From a checkpoint of a small mixture-of-experts model trained on Wikipedia.
Experts: 256 experts in each of 8 layers, 32 SwiGLU neurons an expert, 4 picks a token, a softmax router, a shared expert of 64 neurons.
Below are experts of layer 2 (counted from 0) of a mixture-of-experts language model. Rows are named router (the router's row for the expert), down (a neuron's output weights, with its number) and show model dimensions 0-31. Each number is 128 + 24 x the weight over its row's rms, rounded and kept within 0 to 255. Numbers have three digits each.
After each expert's rows: "raises" lists some tokens whose logits its average output raises strongly, later layers aside. This comes from a sample of Wikipedia text that the model never trained on.

# expert 38
router:153109105110110148135121114122122158101120097093139157098137102097157102144151105096141149112163
down0:126081108154102128140119125142135110087147122148110128161132139112134142175143127083120094156151
down1:149145132137100112131153135138129133137135149113103138178120117124147119153136159118136103109147
down2:132138146128120097127129104145114090124097117166118081145100113089176151121143088113099123159081
down3:099159105100113128114103145111145172132150079187113144133141108150134091174133124126123125129109
down4:140106132098161187126114100212130133166128094164148124154144140143147122160137082112119140127083
down5:134146088125107126151132162120137119136090099105114191140132111163159079159136139133183099166149
down6:159161159128150152143132136125150129161130128117121141106119107141129113148099143140153145105161
down7:113159139125121125101113123112138119130134112097120122158156153111091132123108081119145087103132
down8:118147114131106174159098154064137132147125113136133103088126152128111124137161163147134109161127
down9:152157154150118136118136100130112121140134107134139106142136103175149122158094168075116110146135
down10:148154096178145101144109148121133089137142142169149187150116134106131091138147091094099100140120
down11:113146096154156112098144106139171118114081109164151160140130105115177131117160124153157095146160
down12:149131114148134125131125132151100126101111121164118165142129177202170134142125177125129124171124
down13:160156103133131159163091102160129131117120137187132118101102108105121162116102141105157145124107
down14:122093119092160137158124083163165084108115166106115144125121108095108148118113166119122139137136
down15:106139152090128135083135130127133141145140114171130115127105137089097158143124117156133084135109
down16:064155150155090097135164134148135134143141113110093167108112138104105102102172103135161153140132
down17:153098122136134143125163119134143158144122107160153128093118143144106095144137118120108136105152
down18:119120101134110126079135115125134112107079136136095083136091110123109162133126169135137128184121
down19:107113074132160112133106111155161144133141141154123146106119134139118131138113089093122120156094
down20:153126100106107144143129081153124124109137138145118127148140184133129184122144145101119108117122
down21:140104142166143107116163112146120113153154126112115122125170080129137115163112109141130131119119
down22:137141146104148092110168118166126072124154118125132111132122097150120102146137136142142115156144
down23:130131096143133063147144134176132131126136148126121178133118115112126158132136141132131116126137
down24:119103140099100128137110119132120130123125140108109080100161111136114098145095117095130116087160
down25:107151155137085141131126094139132138103164112102129129125146108134113141090143140115124091133091
down26:132121176127109140131146170133120123089165141103177127135126160132136128139092134115107146101142
down27:139163163119120109122192116121095068079130132151115156131107140145139119122102112137132153069137
down28:116126116155093139131125132101158137122132210150108103087095151124136123166162177106111145112114
down29:149113150132133142146159152148121116110104110142148119102122150101146133134138087142125146111161
down30:137071129139094153148161115132100120115104172101115127153147156171170152165150120152134079112135
down31:113117112132108087106103162147149134095127128097108156125123127123154148123116137128137130122144
raises: "eg", "ec", "er", "af", "accid", "erc"

# expert 0
router:156109156137166167097135113145121159153109116152134094110100161140140118145096102113092114124095
down0:119052123168140132102145103119138175148136114124113143124135121120083118127113116106114112122137
down1:109142110105139127083136101143114111141119097159120123095146110148146148135136114129118099147099
down2:118143133126106154144129109140114111112126115106099154181155120160125114135175138156162127150121
down3:122135133106102126120115129091117113152166099152108158145077151106136143112097174171135119114132
down4:156115112128106123091165141164146160128114156111136122120091161116180105157104099123135150117121
down5:137104121116112129128135141149093119118141115146120158114105142168103139155132118098111095109107
down6:142110116121137138156111123132123121144132113117079177170153089154157109141220125128134151151126
down7:134093129130141122108126130119145139104141118133110110175148102109135097128091107099137126160118
down8:120118094122148135123153133093167088137087157103124136176142127114087146156104158135121125103118
down9:149128150126100131083152081118134114115153113138127147141142101111110112108140084108145110098112
down10:133117129125139158168123081111149172112120173149143121124150145213166130120057141108104128131143
down11:118113093112109125130069097115145104099134110122142146118148111127109117149134148144115143156129
down12:122108079113132123101130161125113093120149117117188145120115096136107136104091138125151139180133
down13:164109163098150118137129145093113136129062115114099146127133116124119108106131128135130145115116
down14:091143149138129138107130099097128132139108127147110116138147111142118140104126113147131110075123
down15:140091170149166099135121156159146121086135156083175138109114106155124152094095127154128103081144
down16:121130098119098127172106139118194124136159103112085141130126127178175154141140135087148141152116
down17:149156093099108129110167150122159128134166120150136118129145115114131139122120146144108121124140
down18:079103110131164126178115167107120112087131120117120124130091144143095126124138131130132142111155
down19:123122111152112143133114142139102172116137161147159082116164135110106128137119131154108156116112
down20:123126169134176145124159113126102190093128176146122097107146182126102108143109101142124139086155
down21:097142114100116180164126135176108160112103110164100157152137162093124156142126119171120137120135
down22:105116113099125117152157154138148060123128135128125167137151140153149152099158109144161187123122
down23:111106123109169127167143165155160114141148107134100135128115114133128124132117160138110101124113
down24:148094064095143147131115121104105154145142103097153120108127113144125126103091119110163123123166
down25:154124123145165156153164106113111173117135138162116172103164152162105106105106140030141109104131
down26:150073119106112122140183096131089137102145171108132158134111123145084128122121143146135158073081
down27:143128114109137119144096111097187118148126119145097141108141138137176085122119129088140118187146
down28:166132157139115131128096094128125104117104102100082178142130150165164125126156130090113128171118
down29:132149120119106137146126156127137103128104135125161109144090182109074135155146143152111143116109
down30:123115184113161108182104110111146092141127143103111161140123149157162161119131111101119151107133
down31:097129109134126100112117086094104142129127144123141142127126101145133169133102103153101072135081
raises: "| ", "- ", "==", "The ", "== ", "In "

# expert 141
router:090121184137121103154076128129140137113147156149100091118096122120167108146157102164127117137164
down0:132134114087152124143138161118102129117177094137106164151115126151115112119096091178077125103112
down1:141142150100173124112127131152118116125126125132145153149119124116145102156128145158119126161068
down2:155129133159141143118129137101129122122099144145142128101112141121154147089182112149140136086122
down3:081112116148092145119118114098110119094097094155111062119114165115117108125080108108165115131096
down4:165121147117143112161094128148135128159145165125134173176137119120155182137124122127147136107143
down5:157141147120114139110103159104156148111124151133128154152124114181116149127101170191121169120122
down6:139091150127164123104140153132090104096118153097095048161106173158151124144158103123128149136154
down7:164073186119126075150100104132129108110124141115117140130126144111129110152143120119148173150120
down8:139143113148102113141129158090117133132110169136146140143089125193141139129107131143109155153106
down9:099113124138110108149134134132145135108132151126133106125123105092126096148171129165138153181135
down10:165120161110126129094087139128160133098132155118173144167119126157104117101103181067109155136088
down11:111137141149130163100095137117126152112143126127135167114098129125093129152115135121144117127134
down12:191138163135126135132175121114106138147146132180117108176093150107134148106162107094105140154128
down13:151158125145108130152104163150163144107184139134117135144080095116101168111118143063136174104122
down14:127128117104138088115138125114113141163116085136142100170118108102053157133101104187108137056141
down15:102153114144132108145128180113118133131139158149124147110086129072133153118090142117137137143135
down16:131098141155147156128120108082130133128096115147099082127131142105132092131093106056131121152130
down17:102132118121134109172127146124100158146135129119113190144082135126155139071159179148133187154125
down18:127173144100151147162124114115147122098164139141114141147078162163086115133145134103106154117138
down19:166133129122133130131128122152111115122140151098120091152090160136169076112172091094089146113092
down20:157081128089134152120152147124147094138139106113111082175094106161096104129116130118158118148136
down21:168082110176098129142108089129124170156106113177159114124109140120090103116138162133106135141153
down22:146143138130116131124101131130156101142131133132156145154115152139113119112150170106130126098141
down23:112101140128146142150089144119109094130112091143099103129134109127140094134141090131157127153185
down24:121147117141140119109116113134153117097116135165148143146129098142176093131094168123166152154153
down25:126118089132115156110123119088152138136144098089103151094171135132121146127156134162114081159130
down26:147141141126142108125105130107146119144154088100140178095134135137131134108115162124142177091103
down27:141113151115135185126124070094157147136131114109125175179117148157099110108135108125099149157135
down28:129125136141114124152128122143110143126117118140148162130105121092141120100138095071177113066114
down29:157092151080125120140117131117132128144152117147123120104150111113112202128160141122152106117127
down30:116153115141149169147075110125109151174115127147120143163104154111128124112125111142120116130122
down31:119101114128173160104168109095110138129122098112106168169156171170124127134140113109101154118131
raises: "release", "merg", "album "

# expert 161
router:135110113102157155112093124123115153100101163136146164126107110105085129145082162108136116124123
down0:149115121099096174162106104105117141146096153109110127132105126059099156074133133107128121123127
down1:131123158126159136142096108131162149114138107131138173063114155123173117152171155140090103143136
down2:124117109086171098073138134119106121151132181164112105127122163111112088148159069123142104070124
down3:145106118185120086120095092098129152138099123166089094124115128142166095100142157128149119114122
down4:098132144144082159154165110152143155087137127165109106131113123165155118120105131145119101177140
down5:153088126084112140121116130141130132115153099095181119148145115092129174135153138134123091128123
down6:166099083126137151095133144128129176143131116082152118129140133083088129132137110123092138136134
down7:133173149117150155103162108163155108145110121104129123149126126132111111130151126110144122118127
down8:162138139131120092084126097155151112132128133157135093090141163153149140133115111167170128111117
down9:153157122110142110085087089121115139112142102108127127145121129102098188119107136109135138145154
down10:147167084150173135108160113123121154152137133126160179126088133116162117142101135108149149091127
down11:140091153115104152109104144097152099150133103148090149129131129147153169141124150095117154087074
down12:123081135126088122142132162122112095117128109162125149165157120127095131106150096154146132133098
down13:059153159168116111157075115103148113123100146146143162131146124146175124143147129156114163095119
down14:108116114119102115119071157124120184148131127152145134104149137071127066121157150143132111139124
down15:177080142146132152155100122143123143079150121113142070199092154128182150115154151147143153137124
down16:107139142116147138148105115178129120123130155172101115117111139087151099100125131120114141099141
down17:155149112155125149104104110094158113126111154125091102129138101116117173132119176117191119155131
down18:121111133148097119145098150167142141113126167070111178109099111147107133116182128125159156153129
down19:119125106165154146113095111142130120128100087164137101136139107102109108120159120137088167141140
down20:116133179126138146164116123143118142102117142102151165107172105097128112125126072114144139122120
down21:118115112139115128149136140131123131126150136127136117147148140127103099104103116170143135143130
down22:119102161153159128083144139159154107086156094143119165113079100099136141155113059108119140165113
down23:122119106123122125118148155144193113146106164162141151138141119132114141145121160136144175150117
down24:089142117153153151141109162137165115153108108139112108157134144139124129175119170118146114123113
down25:137114218132174151152148136152154106141114148100181142127121105117065091134110121108142151121141
down26:116171099174119111176109089146135091139117138137112168113102124144086101158131139163165157114134
down27:138150147147143155129161135139153142124123141122135122139079146094065122078157165129152130085155
down28:081088113096145120144150138096126127143158114123113142122130126083136116105188109169144125100136
down29:157085113115131137111095126102120105102108141104152159110161099162161147172092104163148115135145
down30:117133112097125162125093148142139161118127138152128117140142116134172099124141148094157113149142
down31:147138118137148157137173164166113108129112113092128141104108110131071157117171120125149129093117
raises: "cm ", "lb", "mm "

# expert 115
router:088096085085124153110147138086101138131112169127118171155094115145134175136107146091146168167110
down0:098094141131132169122126117114099085100127117115133147171142090086169145122104132122089110148127
down1:132126069146166145167152107141138081120162137110099163142095165119130166116099142121128126122160
down2:095138159166101122117148131108086143107138110130076115133126128138118099117124142136114165144122
down3:111138154138127185174116122112139149123131159167120161103078142143122137100140137148091124105080
down4:111144141145144135189112121133113121082133156159142158126143149154158130118115122118120152162116
down5:126122109159128113147156126112136142084114117146143132123152119144146123126119066169122107117115
down6:125105115111158137124100090127139100124092131121095101113062103132126129142095097126174146134120
down7:108133104148142135153143141160117097098126116177133107080125172151100174136097126078186137102152
down8:100152125151166083146147127116102131114150145142139122112163151113140150126119112112141131166173
down9:180091127129124119132126122137101119046122147119114147122149106154093170133126094129146138146143
down10:169151127143140135098155129179148084095114145117097171136107144100140203123133136150146169120165
down11:091135086111152094139114137122119135156142147141153103097135128125071154128106112122171161114139
down12:085148110130145099094147132122161162095114160124112119103165135093113143136183122157118080122092
down13:148127106121163097126124128123111096119131090092139141093108103128082115126103130150115141111126
down14:132127118155131098149185117151111086104163095161155091161150113149123102101144135101146133131144
down15:085146102141157165136111145121137114166112127143144116129117102102152074168111092114124127132103
down16:154134159126158128155154115127096179166150185122117129128162151124105135180112121102102132122158
down17:090138112175122167095164143126116125084111112145124094146149137128148129115174110113124149111108
down18:088129099128086123152087129095146112129113115117121147154105129125118122106127112137117113106074
down19:090099096122148101163131130126152127124089122137101140155134139092139170089119133087099124127086
down20:114149155174125137111156115168123108114155121155140133166119096087129147126142153134120136170135
down21:147124118145138094136178144116126137176094129154114152144124116158127114111175107135114157121170
down22:124160129132139097120143120140132118063124101131101108115124170101079134188111136139119094144141
down23:136137096114111120088082141145142138116113151122130143119129121109134171169110153116140142135117
down24:149120105164183137166155132150125135129108149092114150158170143152113127120142096100134111115138
down25:156163123136083138130183100128129125109117066136078089179127111145125127130134135132146081093144
down26:139067114118137138139118137139134169156107077109122122137132075078095144098085138164105122118105
down27:147136109135118099104167176139109141091120120131145159133138121110159139126110127118109143183093
down28:118120129138141155128141081136124083162124098121111105131129127127183127100133128105113137107098
down29:126135167135136149139135142095134108147142093126084124122120136120103072109147135157130115142124
down30:117127133141131152153111150109103129129133113126137154121075145123150119134126103166115150129139
down31:091139148143130123161169119122113102164112154120127123141110131147181060116114107122103121122156
raises: "ial ", "id", "ities ", "ists ", "id "

# expert 131
router:096095155141147152117156111170118176141150154131125102159083158139115120124145134145137149099137
down0:140118147115101120099120132124130104146139127133092147129090118107123151115075150161132094136143
down1:099131138151121136103129148094092160128113170154149162173116089155120103127152128088121092141100
down2:131103109130118092140113093124145104117126091102125142112161147111112118160108131098180164146107
down3:114123148101116116163096126148128135069111110086153123108129135112132115131119115117143109156133
down4:173129080114129165158147156135131130114146137131093127116080147121141123153161143101111121129145
down5:104110151143160123142122101094129140146130113145111121177118149138149108184176131105091129152129
down6:200133134158079132134145145108134068115140153125087092116131145143109137116163112139124170098138
down7:132155177143136128116101158112178119101136137121129137113183098108133142117146114106110133144129
down8:144125166117134093131146128145157157110131124106093075117123144121128120104159188132139138132141
down9:160160101132071147089135130115171147150177140119112142090152167110104156141174153169107115125107
down10:177157127166113159097128123137164103149145149103121124157103129125137170120146177109153134142110
down11:103138103127120148153111152086093134086112170147134142124132118126085156137113122139136099171140
down12:148109142134094100165149102135138105153137183136177127111154153134109142172140128159112115119121
down13:125157113128106099154132113132143156150152107156122182137115144131122141111129113154168135168177
down14:122137151073149169120138104133100150138115081124111116144104120134076087102123173121118157106179
down15:162123140105164134156143150087125107155142122127130126145110151133117097127080106099073164129122
down16:146123138131171140078124162120150134125112120105084155209132115135120110084139108126127134114091
down17:189156127121148151115086126135143116134145118163121134125141140145123158126138146154125125101140
down18:126131095127114125095175127090109130144145139089128123106148120138117139113091139159145131134149
down19:065138140164152147141117136162089108122134123109127104137150156124129098101138160115160185126121
down20:108094116157136120126121132131098106122160142143133066099108126086107121149137146112141129142131
down21:103127105111141133131139155132149150134111128153124105104140109083136125158099117097137136150151
down22:153149107097087149080082130130120134131129135141111150150146098123086155156131138141107101136109
down23:102173091106125143117092143118122135103156185188129106094156139095092107161128105120112104128145
down24:122099114118141089142146122136132135127149135092161110072099136155135153134110098162084120102135
down25:089094086112083090150130155135118141100120127109149128124114158181124140141123063107137112057138
down26:125100146126149145140119147100115160161097152118134117147131190085114097113135085094084114153149
down27:086121124156131137131118129107129107104087136145123176138171133120155164103137157081150150150125
down28:119116112121107134106107102164160135093143124108144117148129118148104149144172159124104142140106
down29:099123123108092143170103092149150096118101119111130147136123083121128157131082180123113135161157
down30:111161119117147120104131090133120141146105165172150142114157159089139141149181153097145112089108
down31:184173092172092120144170135141156100130167137107146138113147122134129127132122135136131118120124
raises: "includ", "including ", "some ", "many ", "include ", "his "

# expert 95
router:087106131130161161084144112173144155167106132156139093099091171109147149134131130146089118127114
down0:166155174122176114126091106132138119146140145107154115112152146108141129115124115101137111159133
down1:118112116148127155167127150109146105146120155143101137157089153144147120133126152148120115140100
down2:114118157146175146121192134121124181124093141129133135111096172138130186133153129135166098122171
down3:132109161146141121090101118134112195118100133160111153109135160158108147162099090119117110111139
down4:115174121157117113131161156134167125111135110169142110168152134109110148143152161142111147137140
down5:155181109110110119127120114160167081140129144127105097160153115101167144134119160114135141132141
down6:164136113083131128118071114133122132117113120129159152105110100114120137118126111162130128131144
down7:151110114111165104135151114094128111150136136151148091121114136106152111124121115072116102155133
down8:088152174132141122117125125160147110099144096116138117132150111116123130099120135104184082126121
down9:149110152142172142118104116129104167096112136093142097135141170113100122145108105105127116156120
down10:138099173088119149122122116135101150150103111135153125087163152136149137144140070147155152131162
down11:126121123128166157121144148099165156119118117089144106081109108138124154104096162112140105142179
down12:101105101143105105139108136110152120153130109082132118109178166127126166083163153139138116117126
down13:136172123078165080162141128107143110175154115139101114110165123126133133166148156151136135120068
down14:144123150110146154118148149156133085172103117160072133118108092178133108096121120151101161148144
down15:106126132112101121150108152134129129139163156120151110083126156106165126149151121168107081108110
down16:123101106107139119099124121118149108103102102111145161166159112122145112148110136112153126163139
down17:122139176124167064134113141137147094208156110136084136155115134144147085165129162113139122113130
down18:121159156167108153113153095129115169164112168141116144142135110114086144135122155127146120101147
down19:135156117142153142145137145139108147142093124151132115117130128126138136163130137140126129109139
down20:126134171121151106133107130131142137158148148148118160121105151129111106116148096161131124144131
down21:134094141154126164162130133147104179129146127147138120111145077151100171114134134108170157107130
down22:133124153139118101144140100085173079156129130121120137175141120134130153107083155121125145125108
down23:125117124121108157140126102094104171111122115142141091113111142118141133139118116168148132123117
down24:141102122110109118112172133117161094132124157146123107151136110110071109180084117102102106121136
down25:151159136128140192148096137127119101115127105144094126134099142137127100106113157099119138142138
down26:154180156121161140135109102153130163152120160126119142087131132134142124167099088141140177126137
down27:117121118111104170169138156142142111149152128136157102134112157167118128144068167144164127094127
down28:112124144103158126160088147144111160088123160081124114091162093121124151131138136130093126160124
down29:120128151123129104116131122138131126103115113132120119127079134110143126151107120145125131129114
down30:089150094162100111134131132077149110140137114096118108134147098117109126151115086138153147162119
down31:181107139142155096106168139143115097100123119135140098116157098102154055105158147074125115177120
raises: "| ", "- ", "This "

# expert 154
router:150074164132124139115098133142115175114154132096109115146153107078112110171072144123143163109160
down0:107121183097120102157157164124136086147177142100133147141104109150121152112133135126119162142115
down1:163121173098093160159061127119134106096143132115142137111115115136085122133117131084154114121111
down2:131158132172093144130176165106102109076126131084130146161114140132113161136143119108130127117134
down3:162111122119117144116199160147149132113138083125132133144096162130112113107128147161118181133165
down4:140093100124103159128131133109153136124118183149147117139145148135127111172119091141125128071121
down5:113130143077145143092122117127129158122112115136122168172134043129141122135175138100145110162113
down6:084125096134150122168101115128155105093130125149125147111160115137140129120104137114128164165103
down7:092117131190095128134125121113072171135141154125087136136108114142122157097118104162139109102098
down8:150122127127135159126149117124092170162118156120130092172136126149153142113178124150072105131116
down9:122146129104082129084186128109157118165131117112112133144135106144116121122134133137162149171148
down10:101131099080170150112113127108138091132156116122124136107088137113125110118107153132102103179075
down11:118135117125127112168081171109134103094152136173128098109089166135104133139142122122107123125151
down12:108131121110128176134139140119183113113117155102140133153182135123164109115136119111120117075086
down13:103142129151156136115133115145160079088126109139123140105141166159112155116143128084132145154141
down14:149100140130138126110140107145116143145119124132115110084129134113097142160096093118101108094148
down15:110097140104158112158127123143141101134167147126116163124073161130089107107143133112143139127117
down16:093151133127122131115182123099130107110134071140140094137146106116134152140131143106130124107095
down17:150146171110152160100130158134145133118145111130081103121160109111101169104125155121130107124117
down18:095128109137144135140136137131101098155108131129125169149143122108136144145147122127105123129127
down19:155132115093141146137129126148130143107175148101135161152098129146163123109169128108154136151131
down20:140145144114108152137123142122127134111140146116114161110101164144110098132122170133113103130142
down21:120136127140125141133087117096121108101122101093080114154109095119152119132169191132136124116146
down22:097145149182124168129130111064147141137155090153108129123182125157124149144120186163096107132148
down23:170104137135163194143109116145087121144160081122087119109101167148105100146077185131123125106128
down24:119150106130142111122133149144130106133122135148155142129139183098139130105117082149118153154161
down25:104158122163150168127168151097094196145097143149194173120128136127108105129129143125138149126112
down26:130116100131149086119149122138120114118112092081094082120164127121120096119129125094126119156136
down27:130144144134127121098091107140097122110120085131082148156136147127096183139161134147130131099136
down28:105191178136090109157111138147127120091150121151103110135120138088090081130126113149117146137099
down29:140138144136102132130148142096171165122121138105122128103132115125137104138127099107169156169109
down30:139105100101093133099118151103123086137108133094111108141140158125151115111099107151130094128148
down31:137126076177127117119080129109123132136171105138090102120121146131126158151135129121151131147133
raises: "ient ", "million", "teen", "ous", "sister ", "ously "

# expert 85
router:104087127107127107122071094127141126099115147122117163073131135160125171155124127142123104156126
down0:149106176124088131167098130096143130153175169131133138086138136147181163121162147115102120112151
down1:131123153132116140139132106124127166107138144154080123102147148173130155130134073121091085120146
down2:102160144114137076117140141133128142101135141132104051161134150143113123140116143096146149115151
down3:151136167122137140095078103165123123132123149136142118144120087112108109120130129108067093101121
down4:102145084151148094123150135126127141071133151146144179181129166112108162133105134171127148156146
down5:078121130117105137147181121120109165156121153123145117139132157169171145093129164110150123106143
down6:146096128135091089124099109124144154100110098104145100137122091097142153116131155126117131187151
down7:148111105126120079091115136129102100072161125159159106140156098158163126147137162091117133120128
down8:111137120112135120124142126155168130124114135132111123079111109122138127167122153109106103149124
down9:172133131140089097144081117083141085133156130112112118147135118121149117118118122140128101131117
down10:132098162120125126146079116155144132129142110141153185105118132153116172100164094095118094160121
down11:106173131134155167092129183145084154096122114146150127130121138147155151115120119139101131102141
down12:120086139170101105120131123175121114154110139155125067138107092116123119138100136111135121121143
down13:089120136137113145131132138097153130161146118167102104093143115160144125157137160131143124141117
down14:110173126156112129130128125124119156104124115142123138144120140159188158147159127127109152115156
down15:145152132086153167091188123099152116167151149111109124113114154133150138146157127153145128145123
down16:122114101155164136113106131149137136145123145136150112132136134112115157100160120141149090106098
down17:143118113149133145144107111115149138101130122114110119131106142115097105130112095136138098138118
down18:111139135107126159130158126102166110110086177186133116167138106162122121112151123146142121124112
down19:123107143165151148131121124137112129131118094142108084118149091115147158119124119122164078125131
down20:115150136092160115096127111115116112121120107090133112094127160149084161113163127108118123134165
down21:121160162132139118169131120122131087106157133102129152151124136137138134112180167134119143168116
down22:141144131122118130151112090101132140146129113138132126071154124126114177113142133159118132163114
down23:132120110129136110189115130141183122108109159118138082133140134128118122136132146101141094098104
down24:099151119132131104097122140106124128121113111138136165107144095152149171121085119134129098149124
down25:103119112076126124110122166117130140149150173127137147135170148125170134113147111154143108169107
down26:135119122171115118132127149146126151117144080150126122143174127109130151091103124090128158146107
down27:084141112120173134121101147139122127088159142107134196133119151094125141137106119114104101096092
down28:161149104111146116105122124107142121165135084106172128141146087114140122160178153146161156149116
down29:150104134140114149114137130170051142099095109128105136165136156132123105108167061145072111098153
down30:145112134141189137122099143103107126092140154154129116094150111134129117143104111126104086110106
down31:103152091127080100127110136069109114146123169124158147144138138135122144110154081119118099149113
raises: "whether ", "this", "any ", "pap"

# expert 62
router:167125121086127144129111106119098137121134099093155161116136157120107081138101116102107139118158
down0:100142116121125101116103154140132134127113092099120116153190134179142147083130125151088077131150
down1:116154145116115091117151150131126088093116138107140137106074122105099122120136157109140158098127
down2:085117170150148074120142126141132102166150097145165148136108099162110174124144113138156126106134
down3:098139166122124135138078098115111140175137173102136162090105064118183131129153116137108127126105
down4:133123073131115126138133135140103106145104140131132145105118147147129119125106134131135073113145
down5:133158141145120126151073146096122188191099130109167138107138166109120117133135122151092136109125
down6:170141141136136163133096109161136148108129121120156151152126105119128135117124165104114114129135
down7:114144145088132128156156144118164117098154149142102153116134101141117103124126123129066123167102
down8:134119144099124130126108141161117078092090174166157099160132103101131142158117134152108121050148
down9:106137117113179178117174106130149107119117127127119178139153093135156125181157116122160127116106
down10:140123081124178126148141148134127182130123102129142140136156111100166108075151099085126147132110
down11:108161135138112127152124122086130117115112127118114138116171124107122129155118152169137155117104
down12:132133119116167117118129180084131117149118093124110100126098116155121123103144141152159106170155
down13:095134129182178095175115123070109109118127141123108145156138146106179167137145113110125131120113
down14:145106129095129106147144131130139111146109134127091107128136103143131159107097130107139128125102
down15:130126127111143078111134096136132140123139138155118095123090114113133117118151143118161177128107
down16:085160146135091117189135109116150152130127140115127135126129146114114123135160156173104115115112
down17:087113144128100101090088119101159126151093095142082129092106121087097098083123168137102176155095
down18:158110125129113152131174147114181083126114101150119105127077144094113115170130127133159127158147
down19:127129099099128095110133096136163100148119142164140136116146123131118149126101107165114150147125
down20:187156126121150131138138135136150109122113129084105130145097094143095135131091111092160157175133
down21:139166105150102129084118128097151109111143171145120123158128095122145179168114087102153142120171
down22:119159142107125113096204137134115110134113110116104128138157161135151146131122166148118150092128
down23:135092112108134105155121112098129158103139139091105131113109088125111137109121127148132092109126
down24:123152147180149129139119111175113098115150134113085129101121101160089202130109108110113113138157
down25:166089110133129119148115159133114175098156112122166110146112158124113102123157145156102127100121
down26:123116096138103153113107133100093122145109143128130183097168137151136115150133140156114126101134
down27:129142134135157118103125146136172100118112116140134096122122136110119117130129115118121124144127
down28:139111111127088098144146146107111133118132132119140116144106167142147129128135112095065147119157
down29:157151108114150145128095124146091120136133144086104172112125091132161084099110103160107116140132
down30:180155126090090114121109135112135132125136101097087120100141100112131134156112133107132114159120
down31:129148160113128135120125128146116123135140180087106126127078097136129099111143105126140172104126
raises: "r", "b", "mis"